Below are experts of layer 6 (counted from 0) of a mixture-of-experts language model. Rows are named router (the router's row for the expert), down (a neuron's output weights, with its number) and show model dimensions 0-63. Each number is 128 + 24 x the weight over its row's rms, rounded and kept within 0 to 255. Numbers have three digits each.
After each expert's rows: "raises" lists some tokens whose logits its average output raises strongly, later layers aside. This comes from a sample of Wikipedia text that the model never trained on.

# expert 57
router:101112112148128130200119119131144129125117132136134089114089179118126153080129116128119094145172079134138132096141113132109113093100089117143146170104147127109122145130165100142164085121159120
down0:138112138105117101149112151123147153156101109161127061093120156131111145135100166086136135141109158085169139123115110163148126165159081118139145125176168118139171116151144102135153117125144121
down1:154168158094083136142133166169075143123079128157103146082143121102164109124119160134156114163089099113104108082146131132108155113114162100146131098130128118132142123124108144122126116161159102
down2:117138149104113104137145133153104135160120173139162177125136155129156120122110092122095141099125157144114134173180150127148112126152089143123112099169098118112106116098152142116159154117137111
down3:127135159111149112142104120095146085126157090112124144163106147079100145122100122103144119157136162155115121183123127133137112124151122127150167113125136055127119120107102152148114106174138139
down4:113164095114102085131113132120111157143130134111137165092104113114138130150110130137133074169154146158109147147154135120099135186083152155135165116145131126124118150157109092127132108161089142
down5:124089124144074110126100122122131124141135135137135093111101150084152169097119140138144120162126171120149123112140099079151118114118137122148160087139104096165193144161144214142159141130078111
raises: "ends", "right", "day"

# expert 24
router:149120110125093168208104088100147104114113124085160075121168123102092089137136137094112091114149139113137142123119116110124142106106097119137183173137154140121109116103134112174146119124115117
down0:102139112113124145144103125138128107141107114121123085132157112111154152154153174161155088122173112144053148117114093154152078119099107138110095106139157126150139121187140114136149075142169133
down1:135130116139121089105115185117101152145072118141131144159124122160131143155116133114150149140125142149116093175097183134136123123138140152110091113181099112136132166114111094136115153123149152
down2:148152135124099137152136159105113150128109140155149152166153120130126134162139134131092086110147144137133096133141150188102148141126127185163100125152123101120097180113126133107142138165173111
down3:139110096127073118123139176101131108114151149131137137118161134121115122143127148144129118147124172140122096135101113133137126172162127163098123094136152135120139072133162115117141145131149090
down4:053134121132139098095137118125121096103114084129079116128087158117111130131109140163157131138141119120120079146141098124120136130170187071120124161113111099138104155148112145152152128138173141
down5:128127130180179120154132146133076154110116138123155126099086123113135108127124114171117122098117135152109133138078161146127107096125117128142123158158111129085136151141143109170140121132132088
raises: "acular", "ious", "used", "ched", "tain", "itional"

# expert 40
router:095125149115138176161102077123139117171128092108123099140089139118122169124135151118111131139144093104153164122102104146125108159119133107174171187120163119146140108114127129137113139115160139
down0:124100096094140099122151117123097068155110102118180126160101099166131143131096122137142179129119135157134138126164127111152145094147141161175115083126122151118069120095144132100141129123109132
down1:154124089109157137131120141108163131092130129092129138111094123083115134123136151126138145126130119129118142142134109123113135103160130124119114151159144115130187182150182148173147111118125133
down2:130116090113086118096071165134153107150152111123146107130106092139146124138115103146143162130103144137108138098157135166107143112102124100157115125137097100129134170117138128135150112143120123
down3:119101161126105162102125094105108111092165119133148099088136120117151142136126115177147148169088123107098091176140155142135107100149075109165122133158141091127123105106101168176118122103122139
down4:127141096111100128138112155132149123120164160144105117126122121141114175190139141114119094163111110132124141112174173071150110137130155130128135142146106135170114123134124111137121112185123140
down5:146106120123125111135100126165096089117134094117137167161121147141123129104132087131131144116085153179097112094112117144133148115146087139141110088160095139129134164121094110133123122122127116
raises: " He", " \"", " In", ")\n\n"

# expert 12
router:110147129112153130145118150137162107123147121119132082103129110111077144119107111113112109145179079115144165132128103131120119094125101076145181148130119121106113118144133100137114093140157152
down0:125103104138152087151114159139127136142119152094106159135109114128151127122159159085138141127108096099130126124120135144129141104134129167134137125118151167100067167128127121091174123131107150
down1:151108097106150168120180125110122141118155131122144134112115119147160132134162155122119141135152091100135102097140138159143140100101142147089111122117136107116140171126156130056120118134138107
down2:109114180091116106139101155105130114123134105134122146095153113134172112115156118158108157098089146149096175120120134122130144119191142168122114126104102069131123100154106136140134087133126068
down3:112103123106156097136134160118131096111158132126117086154118116166144135167070078137182133122161128153202152117140143108129144106181120113166120103118133105147117146136099119138166159079166150
down4:154156115089140081131128116103133104100141163085144096125055093129128092106116098149140142106129149109092149122118122139134130103147114131142110119118108141107090110167103133114108130110129097
down5:165124120139124142141129140096117125119170152128128099099070129115093112153121096109158096104109125130103148115126090174124125120153107132130101107126142091195114177172146108148120097129112080
raises: "1", "2", " Written"

# expert 11
router:125128120153167173150121109130159142157138131130113116092138165122121141121136128130140137170155078142154139102097069128113125133107099097138181158123161149094138151134162133114138117128155140
down0:114130084116107141175121142131077103082102144108123131125162141106096149118137143155121104142106108146142141176129094148116145089093150135157118120183158139125108169160114147120124087125096156
down1:150127120120156128143139143107087148123130126149117124101125119121151162102120104085109128114160149113138123140155128101148102171131134157147095144160136114153126112171123097166121142128120087
down2:097159134092130137152159100095113111097124137103121115133128127122127127138180127115141124121091137162148095167165152110121132130102164131140124113179098122121127115138092154163139178147096133
down3:118139183121141125167179156141134120114106074119113160103147156094095143105113152098154141136099114179158136196121104135129084102116118122131149078105124109119120075117121172149092173130138153
down4:100102102131080107110114130146124142155147153107170108087133131150122140138115104127170158103137129132160144119140149116171134172047124088119126160111127131126083102177153101118115089184106131
down5:117094109157122136123167128108130150139128119128138122121121192158138142120055141083157143118127110179161146116123112116115139154087120096154161183155145135122145135147124132143149124136099107
raises: "ault", "     ", "oster"

# expert 13
router:120088143126125154170131127169164105156124114067149097114102156126101127156161138094122099122146058145127139126099119146144137113093126086156121139126167138159147138129153103181129103123154163
down0:127149118128133153106104135163120127141081135155115080087145115140157125119150184106144130108129150115169131154114136102104110091109124158108104090143156145132143115123121151163125158121176145
down1:120163141134154150131122103145143138128135103133113102110098077085100142095081153108082104143150125126147122129127133051115097122143146143131141127146113149095098092122106139127101175122153149
down2:099141111124090119160133120115137119101144147115098121132142134147088139178114109138110123104146161120127155165117077158127128118120096130149065137117156135112143176130153123132175084134138132
down3:166134152161114145140096096114117096163129104134086074133138100137125149092113112123132134140134116108114104156107133106095142124116125140149168174152163121154124147142106126118109101085138119
down4:139121142146089136128093114135102093151145119124098142149113141172148114174101111162169169122122119160135105112108121115127155144143130088084143128112147154112145095136127131121080074111133099
down5:098136099149081113146097146177130098141116135123119117178086132145125154123113098148159129173112128137118125127134149129105114127168112136124108111119132147118088163114146115140123146126167131
raises: " time", "ly", " end", " features"

# expert 18
router:125139128164129183123103101145172103180121154121125071130126135123117150140117108090139131161171106133158132114077080141097123145088098126162170202149141128107152142137107132138136148163150136
down0:101144119114149111137146139135137133132128103166093116137116137145093176160151114119120127128099124142118150091087078104130180118141125139143151142144159120128175180148182113078085091161154147
down1:116122105129171153153135144176171128119135106105146089119157144116110140134157148129088115124115107142161101087091097092159138089140131122123134150160159129118128138186158134139126144127116143
down2:108149102105118142131103144109156147119144153091162145130142125152097142132118134158145131139121134131119131104114091144125155082125117114086132097132146157123129136110134170110137109112130136
down3:123108118102109098104129124124093121136139136163132158106111153140185100146103161129153154118161132108135120174165154127144130200170137105124122083101093108107111112133129153121143151162133124
down4:130143084138087126086133149170107114125140147150114115093082127158113103113147164121135099094128158130166118096143137135136102140094139174094114113107121118129097128089165118113109152145139084
down5:098142116161144118128169130129086096139130118147144129093131116146153117125095178139098138133108145135090078182148134126132096157154144111110118180147080155114099177129108141132128145128151167
raises: "uring", "ogue", "urg", "aster"

# expert 4
router:127130121162145159158121121155148130120132112109088092109093145086109134098141125156116092111127130124137130090087092129122116149130124093155166152108120107136161153183123082154138112107144132
down0:097110171135103154139179115115136125120101075124131137173138146139126142114132109154113128106044128125143174080110095122106172097092141118119084124144172099136164122131104128126088124098122121
down1:147160128145150161125105149110123133119070159156139106117127119174102096149095166128166145160135129177138084140096166151139084136158099122129134140118123098152099125127118172123137134144134127
down2:122138134152169127109109150129125126144109068129145098179130142149088125126106124093164130136128121102130125152153144145097124116088147129114151115080086167134146088155096091132104095129118159
down3:139143130132114141137106123156190137161141128137122107123130141128133130132110154135125131071100109129132155191123132140140143141129140144136153082127108151091102111141122159126107137146110128
down4:213142143140143123156115163096140134145113155104142131144092106104081143186131125115121127159125127123143098129107104105082109175157144133122132163146136134144158104137125118114171116080126124
down5:155161123130130152140146145122131144122072133141103150158139101114137101136126151140101126160118131148111122118138143113182090142146123089110094135125128168105188143109144147123157143144110141
raises: " les", "tal", " whom"

# expert 43
router:086133095155128196147107142131103142118103102093147136108107147147099146110149105098096139065150114088154133122120075170119150116079109101122127172138163164158147121129137115122116122108097122
down0:127132165125140122138141156114136100132155137133137114132167149147127121098165117136133151163117065113130074116138170131155088094119173151169129091134149164133109086130144148129095114138140111
down1:154111168137089138087130152128136103142168131126122101121147104119104144154138161120097112157150091103136104170156151071114136135131093107113138130127123132086145107138141096141154118104097098
down2:144151135172112126139167102136114124125065103155129153125118160107091135123108105161123143068141114086159079136089113139102092139155152157135123125177142134136118139132113135134118111107178130
down3:142116148131157151144136079072136137111088090186139126153143100149083137118120100138108086081144080131128153139136121103142111163146130150115142106124118142125134109145153133146153081089120121
down4:124155123121145148135131177147134142073111148110116112128129163162104167132115142113144142137151129126196112158128151111143109163172124129121139101105131132119100147127161156123152106144103079
down5:128099104127112122150164113127125164134123109125155114138105101160144129112141133107156097093111116115106136101118138136121068118100137104170136123101151118130078135080148172126132122127111171
raises: "icles", "ious", "ably", "ogue"

# expert 5
router:118145100155152182138107092139113121169156107145115101085115145101107133122146109108107127113148126131130140148104103096117117149130126113131137184164149189150152147114128117134148082131109128
down0:155148144130134108128125106096102134163102139112104088153119120077126104136156106113106112089102169128160157133153139123127158185168146149121142148112133139118130174144096092158108092099103117
down1:099148080094162121160124086122116143126163119141102132135168148121116134161116105105139118115109110122140142122120117095134155114089100145154110168142123111121157118148141119152138080118162127
down2:109125106132145157117088117103157126114064074122128145160132141145178133146181139081106136142126127143098108144101141138118142139171174115169135132132108125124138119126072121081159150172135117
down3:074084081099142095105102116141145161153073121136133102155124124160133115124145140131126105152106087149130158148153144134154102127081159132115113128111158103157106147105151121157131145109126121
down4:104149123107151139154108168111143113167152124125104077095082127099122149142137152159078121151149159115146122181130124100103155114117120127134114144114158125108140070123077127076149149116151139
down5:142150187163112125106116091116120115088107161162144170145146117097151109189128145124097118117158115155082108143126127119147088132105146123128125083110134124133092129137120166116119143146111138
raises: "===", "====", "In", "==", "The", "|"

# expert 53
router:112120130144119156175135120136117136121113093120123115118144147116102082088149152111124125099139102141140110100134116135107119104068129100124124165160144128139142112172187099125150089130144114
down0:106155115095124110099110111143155135138128154157133139164112127145121116151147162117099125117189140113192133122130118181134147118132093117157125138112120107124121168132168105146128163148143086
down1:112146115147115103137124107078104124157125085162181125136157095121101131125065090130084146156114101132151118122114107133139119154106174149127167144114127129117144156115104156173129122145086145
down2:170117103170128134158142161151090117090131098120098121124149123143186125086112102132125123089154190149084113119115130106135106147115113133096151090122126085174150148147140120110138091124127142
down3:118138120147114165103141150124117118109161118132125129129158127145107145156109124091131121091121175154139163132163148084154155150137133143145132125142091155088096145098107121104120082115145071
down4:078115127139138098144099131130109096134159088129105148097126127096144135099161125165145114112091135120126133091162163139122096151164136158168103107138130095121144169125097093190139122103170138
down5:121133148103118154083108161101120150186125121091127136109159117116155121132103143122137124124149151098161127093116141127170114144125088104153145177118118120094121181141127128119136128180103132
raises: "anks", "anding", "anded", "osition", "airs", "olt"

# expert 23
router:130118127121148127172135125122124102152158147134103069090129111095120164132136103105147091144182083112148148115121116117095100080136094110169167113097159104135127132136136138121108085129151133
down0:096097138126175113127109139126122135124107131114145155147123120136102137113127083151153177123078120143149195116088124137140123095114092149176111101122083147196091126132102090117140096117161135
down1:102176120150057092114090140142164130102116164115103153113120106126075140077159075101102122143123117122136113130087111120136149148074105120106126115108134151118126124124122149094120127153094104
down2:132142126124091100136139117106145120142141150107143140117170125128126152106119142137139130125106139132116147161111130134146124161159154140128150092112130181122144082113083142144154090091107095
down3:160136093162125154122084136085160105150144156093123099112155117159158146127144124105147106140145161099136125138097118133140140103137159152132168089123126114147157138143108152107165086168129154
down4:123098165105116141145127132149144125107079126121081161115134112125166110157122127136157155135167115154098088134149106170109122132142142117156133147135091145131098182142084145105181145166131153
down5:186115100127128152116140112150119124166097117123145114139114181139092102139125174151150100131091106111114137080122071171131144086132155152079120072167114118110112111126147113120137099166136131
raises: "ze", "une", "hi"

# expert 41
router:103099100167118145136150136149153093140118164134141134090114142130132118105146136115107073128153091146136105114077093128110161174118101122142108165144143153124114162163146104125154122113118121
down0:126127137136152165162131090069072120122129081116076114173162117127117140092135088115122119144120116113121144112147145110087114133111105126129125197125120113126078130146129150114123121072162148
down1:126073143116158186188120108134120134131119116112092147101131140103112154104142133130134155141115107122142130121133127146094120134124117085142113186116152132148146136135118137107113116097150150
down2:117096108087120114145124119159120130113127123102107134145161132131112152122103180143133086118130111142137131123101124144130107063100079072125155223117130133165148146129109115071132101124162134
down3:119081120125132170166135092145120124100124137105085157140121114117101141122132119105131149145093126122112125137133156147081154112124111071142152139142123097082136150119116102121117113129128146
down4:098138142108171137083116152133144139173154130150136161106116093131147120163093165151128088165145119132098112063146107108184108104127131152052139135135113130112098113141151152129141109155144115
down5:128078114131141136139092155078104138132098112102068128133143145110132174080164141103114087103119122138130096124138116131150142124128151106163097169139114111156118119139107170100119108099145126
raises: ",", " ", ".", " a", " the", " and"